Weights of a small mixture-of-experts language model, trained from scratch on English Wikipedia: a variant of SOAP for the experts.
Below are experts of layer 4 (counted from 0) of a mixture-of-experts language model. Rows are named router (the router's row for the expert), up (a neuron's input weights, with its number) and show model dimensions 0-223. Each number is 500 + 25 x the weight over its row's rms, rounded and kept within 0 to 999. Numbers have three digits each.
After each expert's rows: a language model's description of what the expert responds to. This comes from a sample of Wikipedia text that the model never trained on.

# expert 2
router:514481433491544512461484514466502514494511496504528544488540467550531433523499507519469539505534514485489497457475499512469524520461464520508467465517488495507542506492487500492550500488531507484511458504500515483516511504518477465518488505491486516516492533470480523507512509470468462512498483510494499508522521508561493510545511537495504522532520462479474510521502543516477498488503543515542507498491498519513463532497498492531524526580511492445540508551515460491472516507472501504493522466525474454489521494521504485518506469514502474508485515507486497498493505520516499516516494520462486529436462574502498528491521468496494499473478498497498504554530495501505453546474
up0:505485485474498466443482549479522500500460470537495549483469486505495519521481547506466534543439492502507461509499525508532457475546508442561530487524512521511506497528473537546510533544501482496495453500484489535520502520507470488505523488498483520534515534505499502499486516496501489490496515474509465465528492487533521520523527507496502478486571477489455483502494480494514487520515445486489514451475501489550544503510506517480514512475499473479498506482490515487497470537454466502521527519498510462486502495437483496466500497527513499497485484511478503455503490490491492464460515492498479477525485490502517494483477534521451497527523493494510517497494571485432462523509
up1:470445490537533525519444515524484470523537520501482499472538498520551481490524480495510552504517559538504519518480527527502459492477516520514520475488472458454529518472509455490475485470499500551496509523501499498462503508506505528492474530498532467438502507523494520495541525539504505543543501520478536478488493521535542502521502471534481503482536536547485569498530467501506519473476473501501499479527497498492480520530508497499502506499471482520511543503536454479520498505524476509503519479496476437469487512458476468522471498498460482471511528546511529521488502524466474525504516491481504518471498468504531510527518498507495500545487537462498526515513509527473521511513
up2:507517472484477532445513513521509497476537487498508485471564519522471490494545490535514506512456505523480499481452497525503502509519532482443517446493544481494537516497500465485487491517457518481483475515494540451485529478506529474481526495476516531506505483506524549508490509432504483464575487524529537493504488510483523513490471518492487480495515499476471498533445501453547464516528508470455449525521492504530504478497502501480484460503496527506504510549485494529517498507475522494482491520471492553494479485475513539524481526491515480481497482509517493515513529528520521544496487518466517526528492472509534500518512473511466497499481471449524523509540501494505508543558
up3:510508446462536491505489543500516506494470492475528511522498493518494531586529481494512512508518544484493482504505447534486516489489464512518502517495510506506504510508510462499522469501514507513514540504460480447550519511501481498518509496495564493516468472500509512527486542539491468498483496471495528489502535465527497509434467519508532499530531467499494532494507489506524491481542481518531494456527524466527456505493495487503490540533534554476489548512494516522491464521515482498490498508481534480482501527554507486474560508544525511463474496493501497521535489553486502498466503513503515514485467495534515518495580478525527501523485543483499509511547499482463483468506
What it handles: Capitalized name starts

# expert 15
router:470516514489509535479509483527490511511490507547495472493490496535498533517509517474498520542420472548528461512555541533480486464503466506503498519558489489487490486490501505493541532484506556494503507537495481468516518481509510517489472486512538481496480491517503501492513480466471489511525434483511511483525470546506511489501474521517483503547492521519488478502500536464501498509492475540513523485490513500479446467550498494488495488532515486526520508509476475515516501482465497495506469457487542497507486493490497446500509546514500520461453493493485502474504551507511542477520459510565482505534478514463489454457511503505496492539484550442514481509496518556524473505531
up0:532473500507476485510462492558488492519462492493515466506487525503514501505508448531449533553545511503499480457494547478446463474503549512489529469527439468521532494485504509529515502530501530540523542516522517438548498540500496513491515505539486510471476514507504461539506523467495472520497489542545498469527471454504503483506483539521535466483445520497496528474515466478510494524488479536505463548520541511504490501521492511496524477480475501522486472528481475486482471503480506474510520461514501518548487507443475507483492495499473502532520459530546478527472489485503503500513492493472504469476509540503493521514533507495532534488490499507452518517495486485513505510505
up1:519496491477490509489467500482516502523509485503481458449549465512484534538525541476521467516461474505497525501523544513502530502499489530492505467489493510488454510498525505496475476513440533477507489513474502499502503468546514510502442495544550510478535494554506498490475497474501529500490541464463524480451484535446468550514510486483516474507499459496490498507496526520528506474539497461490494531515519505536511519467486529501496548460491468511515485523510501538494519500482514553487516502512523534567459536473458513536490538484525471482502495510499537451456522520511507494542490442506519531531488497510483491481477501485475515485503485538487499493520485487484459466507
up2:509495526500491494495521483502509555485513519526534543537510503496516444497483510499512527505496511503497493501498544489498454505502541526536455472466490504527508468478483490509497485561523515474484521530504501502519505503512543520484525540554499524494452504489530505500466501490506525482510517508501524451497563542533485479512470487514512507510511504516460480506491514507521482481499499498497488497506504480515517499499505554476527509495477530439507490516483491548477411496522486494506574479508499482512511504510516442511509599508483540486472490523492505526531497476526511489479517506521499514486470533508485455504529429497535476514513493490478475522511463444512488486530
up3:542477495524490523546496509525505519495497495494506476502535495486477533495491513466515567510461484510515488445505538506487506534532484532543514482543475469490517478563523473550455547512526484498522490497492496467442500526502528511465482473508523478535467556483513509519524476550483543500518515494491507480502496467503490500504462504522505515474495468467524491440519509524523498521482498510518506466493500501470474524492458497491536438476531433535495550525482519514483478482527514529496518464537485509516479508502506478490502504524484492505547505489484510472517497507480516511488498522505477501514492555499464474489467541454477512491492531512459486486444471482474470523510
What it handles: Plural s and verbs

# expert 18
router:504513507504530449516473479510530518505521484507536509511518503480529538560545487492484485566467460541472510489516515527476499537464518485545493508468502507521509503526474557499543442448489491502474466480498492493482485500482490472454529546465509469490546487474461491508493485462501505508494460481494512505527475490491522475513505512462499485519506468487544486484508444481488509490489521496525522499505470493508507542514518483477496498483507516531531500511498506505496505502549509493511500559467514510495514514481488500485579516449498522511496535482487523491519516501508528471491477540534530514474505540469493467458505491487468490535515515476498496544471480546513482508577
up31:511515509490511475499504483514509491552496497545476479498506470518469529502487491495515530518459491497510478522503519499535467540489516515455507477501485478446532534480478524476518445496460491507516468484546481566504523513465474482486460518465524490474488520555490477525515504512491435505503520506475508509510447446509503508467517506494526499505502524491512500494489464532539499479479535509547514511508456470471458479485459515490453523453446481451478481476513517485488505479524508473476533484496463488501520541506535528484485448455480517476496492443503476481464461547495454542505512474536521478507502504497483502505529473493492504524489508498536497515484472520518518509486
up32:462536504503482525477452507493538466562502500493513533535511463502511516494525540510508493540514532494502505498505513509564542529518518523481489495512504474496524504490494520455507496486515492489497470538524478492485475453481517538482528534477441478484522494532518499455504528530494486520529473488521505473492498453464502490506479513495482501480493545484506488493487500499483528479548517482483527481501513536525533494455461517512504529472507508534479524513489493534512469452481464550494520533526457529514551490487500513510450509515475511474477515511519510483537493506486554514481527492441433521453507513492496468536465487453490519535506497492483518477526491552507503490537
up33:440463504508503517525482534464539490512522544467450503488495528491462547513509501508488546502493486511530485509473505467471442507511499512495511452520516486462488501514491479559483530475493519493482508529474538511483554519550459460502526508491486487513500528502521490457469525523528469492468522468470457515497449477486497512508502506520523472508539461477475487517518489495510522537506525471471515529527551487479511496526517523507479489501485502515441508504541515492525518499564517479494526494502467488525546463524528509467490479489507486499485529467459509490490481480508481507465472530479530458498479496504517516498488455536506501497513495494488518504517522566491565527512
up34:517487452460497503516469493503503503454517490517461495516506469487501497488515456531457464530512523469537507504482498524518511515518509509539469526468513526486492446525494522491486479468493521510527542480495511501455507481514463508500510476504477505541507482493513519512487487478481449516512488466491501518509488551497506437514495530529501513497513463494500465526459529491494499497565519474479512495482513527489514576524500494520530519486502516502502492513524464498504506486487461481515489448488488482512464502539494489495522494499497497503516551467570540494496549507492490481489574502458478467502518435500426521491461528467489527500496458469510472510490468465472508490520
What it handles: Line breaks and clause boundaries

# expert 12
router:501485519524486534491466502502498536487490495491499475491472461452498463554491559478521485478517507509527522563492506522536527494528512523528508505511470492507505484469497484453509541464525486467496488468489504527513515519502497501462480508479488500453463497527496449506514515476528514504500544472528533461485494485488449528563496502518558487539514523497458459490499486491503515493475530538532482489480476499506524488503468510503488524528506522480519523492525500499476483493429515474494505504527454535503451573505454498465510515511451496531491508535487530512495517521505460494492505521523519554486512448518474490504516540514484513513474477503513488494454466496509518464474
up0:513495465497485502480489496522511521505500455507474468505489536536526500447495502496474484452485502524507497513513467483515540517532511502492479526501500515502528515495541467435494495517448534483507510447504520538511542499513474526492519498506495483488487518501518499493497537507523480525479516418483508464499487521487508506532532492480516512486525477523530454493560513493517485475521525543526538462532492463498509491484497542532480487455427517527565500488511516522466528480459538488493504539452457474495491555497453513477446500522481510498536528495489448493512501503498497507495497521504533504496523501486470494491493518508460480518465477469487528482492516452499542490502
up1:488490483474477495489557520489465524514490524473503482494475551487477519493447511498513488500511502536551494476513532475502491524458489487504481534513468501444491543424530505539509512461508507501489537489493536463533529513459525514481498499502521467468486507533540494487508511474534503530452470515519491521507493472539508529456515514493503527563521504518513489520462488499504492521493523496461495452526444549483515551500549512496523491507532471527496502473462488524459557525507499535487531505452497504517503492526487516500523525487506530507519526515521503506490543493513457505506473486488531514516464465487501467447500516504492512507472528483522483541516473489532514488530
up2:482487493489453449522523514495510470510544563493490522484517511530471521517531497534541465483534504483535518460471514495510539475488479536474476535499411492523522453509471457452519476488468490538476492521462461504503496501461527517550435510479506469495464510461484495503495538515538500506485523518533523527515499464501504493518482512536496509494501527510530463493507481485500495491528525544510465476489447497527494471495508527489487490478466454480499487497502498467479485471496490478530467502528534484487476510519493500543512512502471508512477501472487497507512468523443493465463497509506534521538505558549492533504523490475504498489487522497487491497497464510518521471478
up3:524517495458520484525533484492478522527525521469521499479488498470467521484443489488502508477536477489478515481538503476524471521506496498459510510489435486483495527489496508501476510496456495513457500519521495490488479520482451508467484505505513512514486497497505502466512482519520498465507473482508510516488460477452476487512498522537479473456498514519492532516527507475526450511481486482509537508501439514503500475512517551538543528476487532495502535496499460496505459536505536508570484524522482539464495542501488517547525476514439512502472505508554498488512495526518527489504528476536513536493471519518509499412474521475486548464527559470506487485498515474531499501493
What it handles: Middle and derivational pieces

# expert 17
router:503550498500514505521509507479500481504507509494488482529508501455492468480511512479491476529453491503485490452491521537521472491518508466469522483499486498485478495464514514504500513489529466507520490515500465556481489540465506512460547496470519487572525499517505521505506509511523486510458479472536508539516464478491478520480498501498501506517492491500493525510538521447501507543475494493515485573486459482564515455470480543464477478477471466470462530548487511506498529498510516525557477489497489461513511502512470535533513502506490487452484517496549530484518487453522490520513534520539504506501487521505510484521473462478487499512463483513512463478471499530485547449572
up0:504477496482516493545501510478570522485507555537513483483502488477452528522547506485508524553500527476481486435513517522488478480486514485503533530504449475468547510428479510521472503488527488523484499503512496472502540533436512537497481511494572488486537487534509511508512515541508500493510482523545497503519516524500461499483506493563499524520513548537508514539483510478500540504537470535456521525497494481504507448464506455474514476513476486481484494501515482478494510540534504497515471490476500459501484519524487517506478511535509477532475503510504481478495521511517456521487494509498497457476495525510554454506511524504549482493501517515483484481515497532526505476484
up1:458491486491496474546477515530486464527514513534484492461498457471464476469487537503459520502464501527526559495527518508480492507541473549529523504481509510473521488486500483552467472512506520471473466487488536501498586520467513484528459524524526488499457497501510479526476532471513483512496511488527435503509496476543470511474507503488502470525477467480485496510497496495499471552476531482525502463486504530501500461517471488485489516504519489483508528484512531483455423518507520498467533526497517529515496513533495492485478528467474507512510482505482503498540491479488495487523492485497478499426513492525491438494437487494486466530477480532490477539506509489518516506480
up2:495544483522475437443477529482543468507465490494482498544514510512536486515479532472539490538474501476537520479495478524519571459495501491484500457493485518485522444493506482494517479472479521526501494513484455508509446516503529464500498465501478493519484501536509526527508502514521498526537472523554501501496469496484481469529500506472487517510475476507534509497520493476483499519519504501496495483503520500465498533531571490493502517484463482513496509521487512516510458509538534527478515483548456477488479478489462519475452475488532487516451507483535474508496482454531513462540523513460509474501526517524504491477531483463514509458514498420499543495487512492511495498483
up3:486504509497514527500469489525529460470506514527503490530460485487528491549506529498494480553522496486477535502513498498544513471478467481488522502524516486481490493492496479508499535521507513454506531436477499463520490461468487487511489500498523489476494501532547527466489505498454481504498547515483482519501516487467504521534508502485522506517478525471529467460510515514497484496496462477490499465478490468517569528502500532506506478542523544513489517568533486514481499532464488532523493480494465525490493545510497494456494496495507475512519490497529545511476504449509506486444445549513589503492493493507512451461488490472536535489483489487532522506516485541523508553490
What it handles: Noun and verb suffixes

# expert 11
router:503529493504492496484517507494487497486484511518526481526471539540514470482513489492519497454493438528470481508503497517512489489468512448517514494525526455526522495500451517525499453488511493496466517517493485484502490493492508485514457511480504505528507475448472472502512498526501474490482481492453465529461531513491491481533489514499528507484496473488409538531495524455495479500504518421518470523478493503492469528500486470554506491551527517502497503509494474506482533522505481439477546491421489481488523490479488477521497449516487480533466514488464469505496522474522480503537518463481464494470478476477477522482481504494493514496511522505510495534525500504429481557508
up0:521552492493497529484554500528487526534491479510502469474549472496474488492485432499492493468523522510429519494511481532492525502486502475510472465521487454486495500491493518449473516497537500530508485561477489498493470458540479527507481467498501494476466511472510483525459469522500535497487514471455500501479490526476501493464512470532470473514467441492505496514541510463524538537506492510485513501464501490486536527508525452544503506511505443491502501493515468517492529478529446532471458471497489436515539439532524508499506508513495537497470500488507507502513513471479483508494519466493523480485510459478512516498472522519503546547493511475482507480483505476514480491528
up1:488484532482529488518520497515464515491511542475486586496471498460530507516524474489483454490537463501496476513478565487506522484477532504449488483505502492553506502489482471509538437483529478516513488509502456534474477483486520484505514453506496476487483474485502481495500521479570494514529503505482495497503492516496508478501536498469500516485472527590495508501446513492506510543553518483515502502511499516477502503505510507496529480524507500544494492494484526504467486497483499508545484509449484470524482516469482509541507530501490490486480534478498541524508516528514473545518461512518526504448474516473490454532522527523485492544495451521487477495440503517459510503515
up2:490519517573490504509523470523488462503530506501509496509516525456511468447516512511507550474481528490515487529500465511505479487493491492479518523526474526498492509482538467517519513492462430519494534494486494524511509481497528526484510529457505477503487473524495509506497497459501520525496525483482509534537542483481470491496543508519538576508478534558506530468484530480501525476537506535495515471496493551531457465512525472461475469503519497549522534571463474524509527463485525492510508500488473456507521436515521530549516501519513502488484505476514483466485468490536526513499508458464492480507521499514520461525491496518466487500468521485505473478482513498493488498522
up3:528540517536525491527471484471533486539495524480466488508474501480504505559506501523493500513472523533487534530522494528496502486543481482455509452473511517550516473511465496459449469526487492489514457518495519516499519460470532499524499530503477522463485477516509494514529480487475496463486499530475470516498523542525478489567455489499522512492507491470490512535512480515501522500499533454465460502492499527473493497525495460524493503512528487523518482498458537456520492503525504502553497519518517471529507525504466504529458528519548526476482474472524506478527501459496467534545483552480530485459503486528490529539529504491479542520512479495486513496520475485544506551530
What it handles: Mid-word consonant pieces

# expert 14
router:491506518486534489536523486512487473510546484486492491509467491502512538483529513487493559487513516509465514509529506505484503501483487483527476487531494479528501482481475494534531478458517486475456538538516517450509528461498473475512505494486558561506497524509507541498539496520482492496501539500520471498525503484543504435530507529518490541527510551460521483474518520523464508534514513481497502522509471490524499484510452507539554494475498486469529485508509436499505488513480516503478524522507511455519504472496480524522505483497506475512486528529555468501494520517511491609519506474483443497500487524511501520498533497504494495496522473457496555533535506514481502538512
up0:475497569484474465482501514546496475506512483510463513474521567499511484493493533492492523496490488499500497459518524539515504465502545519487510470492494498515464474452545478525509560463484491511514494502496528485492523485492508504527520522487488513560509502480429495474478510455484480505420529520535526452467493486500537537545497512435473454533519466516522518511498472511520506503481514525456499482472492494505523530507487501534493488509463494478467524488508535507465546456492502505503493475540503549507532460506520477488505503475512492473464508484466508488531508524495479511500483442481489522463499514518489525498505468520497529484518500499487481494466536525487521532485
up1:487495451506524505575487479502485512508506489494479509488490499478482486518504512502471535492505518511509522491543441497512492463479470504517461513520439489503529529500527516508520521431493483469491545497507481480526459477500526491491510490497507471481513509486575488477473501518499520506480547485478505513500457545479486490471495521538490521491500487450460521490512486525499508481560489535509523509500458495478510469451552494511486480481514471482515488525468505550530496533516495496496521477495569498481433505518453485503486508517465500462494508512507517503512461560548498528469534500497515522485521476497448503548492502488517502485509520533518515524500513535527487547519
up2:542504471445494506486510470524475503515564472491436505484484513530536511498494485473492498492517493485492490492505488452513503501530497469505478503460524503490490476515510477476477482497510513500511486478482534533498483476439512532530486515516494494469500463484479494533527512496512530474524409510470544495504511469487505436530471468491489466518525518449467506488478510505504491510467489517518469509500486451490480463480477529510500515517521496518518493489555529526503517473519494482514532466508473506526449450501498512482527497509512524481514524523539510457475498470487499483553488477491515502531589472519528509457492477462535538508499496508513505499500472538499460526478
up3:488476548493492489538533498455509447564519515495473506546485475480502506434502522535504538545532496504474488496553537485488512488535526499552495496513496521528493498502507490528490467501535488504488500503504490484570487487464459515519520530486512517506504472502522478488523509507471525538516435459510473538514491506488526460478491448509487526500463511508490528476520526491517514480522510517512489497465542488502492461485494450516474491472492484515533509533498485506515485461487483458491548475509494504525470450521488548506514466524497512472502508541552459511470467504492484484492486484508483510445486508495498547462553475511470492521486515492469489488498502470512525478538
What it handles: Spaces and prefix starts

# expert 3
router:524518476513481495502526490520541503525506491539522484551493452514515521477516505510494537476495521519473476533557487513420484529528506482477481515507507463517517475517498480498538489490536500505503546460497522494476512490492473475530546506458498467495514544479483492504475504506506484509561497488538523497493486493504482512532501528482485521555501482492507522500476576582498496532466514509493542499507492523444436507484430465495522500460491482528574472486496512498496513496469523489500517478487537498501484479503508499522483489474509480523480474520525498485482464501511476484505513476502522492478494492525492512503505475505495513470510491483500542475510495547463550553481
up0:507439523501481439512491489501541502531480469500513454475548475507429500503487502486485507567476521510508486497487530513491500475558510474544508480494511457490473458514509494475509492522492459526487514504478536477461480490486450479492550496472466517509495531515494486500481497501514471480522521456574529520491457493485448521517496515496466530515519504503485557484471489484549507480513494457524500507476488517533490514472474483507519494474503492536500498494488517531495558498490516566492519456504497513528514547474490501492467468497477539480478504521469512520504503517503527502454521491500489502508483511517460544439542528492501501508486480515495505458511490494508513496476
up1:468499497501489493499495496492476471519504529502512485545493496527505449498496449501490526502457557474495510563497489490469511496499488538515510526493450453455523512461543479486472462535512520512471507509509500487504527461479473502495529504496451500503512490491485504479508538482503504518494491530523500493513513505493484489504498512518529460484525500497530521450491508527531486480514490529534519508527489465480488486469489505506469504531540498561510545491468580501522502526502512514551491446541523530518481515482479537458465491477540511499516530510489494479466516525532523474523500511434493497450451480476508473495450518476474493469466489529499523543454464510513502525498
up2:516445484509540458504494499553541510537528492534523513505521514549492517501520523486495566498504497473473486529489488492491516536487514511501473519529518492512550487490499518482480459523523499498453527530502479533528480506493483510506480465547516499510488475463541506504463511516467526481520484514491521506524499522492499512512508503560512458530483503510556451493526467488436451559492487474485480532524491520520505479512444460476455450527517515504497473497492477492484498516516504529536485490496505430500481512534512490515526526502502443521524478506501502508522467488522500489506493507519490480503535464518530490489451460493459531482505499513512438504500525524478482534493
up3:460504505478476483508523485501509513534479523463483517544514506506497487504482548492507494505568541532482545507490499507457492528486493528505484497533479499512526520459474476499500545472505479456555517513497530489493488513504525539507533469451511474500528518494506439498463462478460485518438510500496465490473516475519521513485506508521533498532437525523516512517485503539493487525498470523474472529487512500484523528486505496513521489513497521513466551497495509504493499491489475515494531511552525502526487478525493494486512513490491519511525530472420509462467465555496464517488543494494496507467505517481510510464497472517495515483506455448509552514484510507525556498561
What it handles: Spaces, brackets, quotes

# expert 5
router:541488442482561513481483489496541501509488469494498519459513494526528475540504494493490546483489514468480485515460503505458530528473480480439482480535485483525508508512524548488535458507496480503494479521497453479497495515540410484496496490502497526556472473486497502515505522503494530509443484508511503557512572508531479513510516548473503502518492477490475499445500533553458536470498522481512451543490492518497495514488450498493514507522481514491539520538514490490538514496506507504490505502508492492473517470522518519506516503500507519492484506497523542516475511522495471508510484500527498527461509487527475542513515464503512485492430515487487537531520505503517530501459
up0:473465438501483523480540506512542479504514504511491501541535523467446475520524512477524498496512511439503525461508512545520478484511487526474563478467500469500496547478480448476537507536505493499502485528497479512498452515494465507531454498471476467485545502526529516477519499533493511512506511499508558488539490491517508472480475499505504504491445479545458492522476493500518500513523503486504472452508489497528522491531511504459473501523462527493554481477516490453487558464518556485474534521476504488496516543535494533521512491497494509496527519485491504520502494486485463468514479529523463514524517460516473455530463479498515466491471504460495469502493524512496504516485
up1:505504492472512466520514479473505485508479474529491461518548500518510497514488488533497570465509525509519508492464472516480505551515472485505565515480533496512492478463462484503493488525499508525533485486461479484481532516553550501492466490489473489538547466453493505537477474516490482522475494471503507516463499490522471537496469508490503509491508509478482518484482506550449513535480480492508494537461488519464502533493514506503524517455500542481518530479481482468504462501524518495571511507501523499502504478537509536420507490487521561515482479502530526522479534503482469503523512498508528519520491529504547507483488527439551501452486519491503509519482497494540492526496
up2:487494471503519437514462534525556504496479446532516502518501501521493509477507501511507501501525472482485495543491488497522505470531503467466521511529530486488477519520490513497485476515508472474507507518523435489493484516531484522483519517508550494530502483521497496514485497521508491418521484497471474494491497456513529520528492555497522510491499528526540514461440527466491521517464491455462512464513494459483526546478482485504473480491504523538506501538513515477503537534491462480494517468506506535476499510530447479534502513509455461490502481547484510531435468504530475530518479518539507489487496495505465500492498540481504532469515432477508526487468533492497535489501
up3:511500515483435491539485511471498531504508454494481492530467487539466473490510540510481506563506475467513435503515502514525479489492488498520538526518534499527497498499509530471526494538496466521510483555497488513477503474548506514499496507483518493524459508470492503485518513482498531471550546495443471486482527530502462519485491491474517494514479483550483515512519534501527506506539507497501491456494497457502502518513482500477519467445492540492485499494476452501532463517549495483478489535503500511529519533511495440507540555527527561497485551496514503524471533484468538507500539515540493474479512532524472484504479501543467522507479483467507518482515527482487525493494
What it handles: Capitalized name starts

# expert 7
router:530502472482462469519533525456491479522441490516489487502477508506496544508482456503479483467463476487508540493498527478470490467494508487538435509457467538506492491503521507498506511508489542474514496566481486503522469505492533537490486531518544480536443511486504499534481507516472500498449478501483539486479498508522516485458497504520510471496474485489528512513493518506503488536459507532479512511503502491502476488442526512461518508472422465512528520497510542521491470467547529513518460491492522547485467469496463482497495542482492508494470519444554498484502488472521470465486530482493506510511456505484517527443529492525511522519482505500489487518458499490508517466496
up0:500490516473483490491543545494517492533523494502449497524504467492466501526470513504461492487480526517481481516415521512487491497514493520539482544541468502477480504578476507461489481484490531466521491508462512457483493488512516532512538486511492499518512515504524514545526485500509476512458506509476510457500509489500502555511473477534510493506472488450540491501477502445468477507510519471528463471513491555540490446490507474492506468496483514489508524494493504540510537473499497490503492481496501488536493444480476512493511501523476526476485491527491484528493546517506507473479443502465489478471503488504478428454512509526471507550543494509469521514544498492520521532481
up1:448457486467462483503525491488491495488504511491530508494483581505443480493508451529482476526543509496511511483520544517482503554529520541517545493511494510492497542499489523479488515470494511493487486523493498489494505522450517515537496505532490467488481463448529528515519522502496515508490531497525504476515500489489503511521504487469520504523493493490508533532509500484541462509530512529471537457531523494506504457482466523504531473492447449507444490520441451537501527517509512472500499529555476491491539498482458523494504543501530516503540537528556489489478506505503476531532520524520481549492475526484487514514496509508457508492474529497465488504496548494513472500534
up2:467493475491516489470459490512506483466480524470488523462514485484529504415506521527515521530520510489463512497515494497483487478478531477518526508483500500522478500510469459487483454475481498448513498519500448503498501510481530574519507491500525531458500482456525522499496530487518471486526517506547522437487497498508525502517492563510467511530510439535529495508476514525523517495499510501495484501447485475480478482517505528500456483504473503473505480486490498495483478486538522510527528491544448490504467532493445479477537493489472479464484513491499525478530508476471481488525483498527528502457507495468509542497569466486538528505478515518517482540501542492464488465495
up3:465551539478483506517505482487520519515502515490456494478463512473520503527467516477537511545491499476494494530499499476546499534502532496505487529471510483497499455477540524532508513469502488448514450475484526497537476479452508518499477474496523487516508495532529490484469493486484477547479502517497495542527502489532473488503482482492461533495523538516520482489496513541465530430540497558468485478472467542486461529510531516475542492495495508479517465476477549480511525509494515489502471518461453459475486444500515519492473459491492511511485489496536510486528469496469527496501537519507479456487474519496475492442548504504468521554511496535487525491511499481489527489484
What it handles: Conjunctions and er pieces

# expert 21
router:491482491524517497489468501493549492520520492521532570521483457482525488508502515478516526499504520560495507481474491527498448470493544499486445494523483491547464491505462479510539520528470493483479500497514528496472490510544537477460480500479498475458483531505497490499519520540469465492467526493491523529541519499465505440467490531470550505543499521520518481491515463510481461508479528507510531520519510483517514508497497494474553490524497529487543474450499536511521530507452506476520453476456515437518508504502465491434524496488495496498511523497507481462493531521495487529499471542506487538484467466536513512484529495517504490488439500487524521477501504497493498502483
up0:522470495536537488518468535548549512500504480526521500505497535473486536494491521545504443503499504560547470477448534495503479477538510458520463493478472552492513526497487503497496477510537471518498497458521486523535531529525491519471471489538509499463524511525493508471520467512513488496549505485497459504486474451528523448519471478523452459507511508468475490507493534466516468501494485517468475512491490501537489495506504528456495541524481511486538467432513499493502505510486485441506536487488461501497505517516480451531511527503472447500476489505503492526502464470510465508531526502529482516522479479474460524522467480479488503529507467524505501483495525510511490515514
up1:520505495491521532498497534488536497504477525523544554506503499495480544494471521518454457506506516463477505481498497494484498516458549472492464532496509513505490516493445453500478504503539480495511501530521504501508486471450496505540465526485513513498524478513528503469453501502521515511525502504492484519505547541499523475485496498432544486544448516496491489532473522468519504521480500494498458530486471486466477489546494486468502497477459495525504532499426534501490487511464459491490518516512489450527527505504511491490510544502473487497435461520515486549446525499508504518480476497503435487479470504506527508497507505515511532528516460473543497528465500518500474508452
up2:549513518485508490484500513533531502489516458486504506470499491484497450494514474512516505514528499483508518528490494475515514450533478499474546522490515484505476521529496505517510476542556523498504465466462531445476471497487498490536521506525487513461518433527484487488484484517513538487523493512498501496546489499540519497503455466493443534510511487523457528484483476512526453443478502519508495530495479484505498478540503480498487535549500498455464523466515519489485526511455473515501495484550512531494502499503486540460501535483507513517461518529495485451435502497506481464560498521526479495499506503525478478493508498478466415501526533526506469508507490504469485485469
up3:483496463495523513514513516472480546544524487464535489543495472479519476478524517508489444506538526453546504512484487467481498465497474508510496508525459468492516455508514560492495489530471503527501477507542516469510497553522446488483491485451471471515499517519462513481473507489500495525509451546527504468506539495496521471492447536507462518448484479493500524490512521502504499473534501481499508490463515474511497503487509515451520501473509446478497496471490499515449469527494473494504491456483530527551495486521486498487501537498560499523541541486522478516470494531470461512495497477509504518497479467497499511480487447516482508493503474514538543477457506544494490526477
What it handles: Numbers in tables

# expert 4
router:484498498489507488471502542490492522496531488508497457535488482523548497525505523510501520513526551534488510563498504510515492516521456471457474477527500476566515507496535510493536462519543500498527530464507491518490573524509481530476521497510488517474488539455518497510497503471474526530534497529488526481533481519504539492464497477529509520492504480512534525485538466479522478517514558502457486502497537496564507500488506477465473480500512531439485531522485489496533513524513505518524432494479450448482535487499508513493512460464495513474525524475484429459514503526495497522513510484519494482518474521468469518503510451500490509496510548487499516486493496493491479502481
up0:457505490522477449506503504462483491445481506492521480477480528506518512463501497489470443465501500471515520499507533522525489497489498480485498489505547435506474492520475500477456508491469504518458500530515498475467499496503506555494508522474509482486525513518508507502514535460502470517474538518529513534492511482517513536490490499552494509502467556525534495482540488532543521515474495493457563474473480445484477525526494504471494490513526529512487498512455480481524506480515489462522548561524478458503536491551487548516469499483488519476505511501466519516455487448495474504494472508479495498467501454470532521485495504496455505539547505487517482511515493517515453524504
up1:505514523475471481481473528513463490476520484533508508488485540527469500514499520432489438506522519509495492487464501503473437547478503527477493483522546492530483509485494534483498431445506519444526488507451501507488480509499507449487481508519514465467543505488525457474516499509499473518501497444556496507513517475489515513468509506483490519497526518521524468483487533509520505521489539492531484474498467501472528486524503472496533529444510471472481548511501523468491477526521491492513507519492516493475516508484427492475539493510504538491536506506529487496516508516472511517472478496464505461491483544478463525525455463465515481490539501546522498490520515496518458501501
up2:511589514505574517468451496523522504488482471478503489525507476516526503461455526490524516507471531511462479503472515452492489525449485500493483446512468512475492562482470517477504500483503526550482483502495450508498505493547499521479496522489436543516542517535534492471536505514495484528528474519492507515455475499485500519482476519530514469486526512523486551489505502508548516497500518485463527498496513519494482529492540497482499468512503503499485506508494566481462492487483530513501509505512461497502482438531523467525503496529498460476481466511480450521491484470464506461481532507483515491460489440513498492486503504509486518504487495486507489470503485494527538478494
up3:488482496467470516511492471496498529480508506487472486512499526515491493563490526546500502535507519542527524446550463486481531482501484503472486463502470519509512550444489471493500467484484481502477462520494465484509524492489449486481468491474536517471467525532558539507547531464516482513553512479511478509472507504519542511479483474470496511476494497496478490495444481486509537486553500493485466479534509540513469485533522501525482504530531489471489495513503439494511502504513473521515492545499513471494468532457486461542468489496510504502512483532520446509537451499479500544496480494505487472481500503513499445492522469506507483504499546547491460499511540480507483494478
What it handles: Word-final consonant endings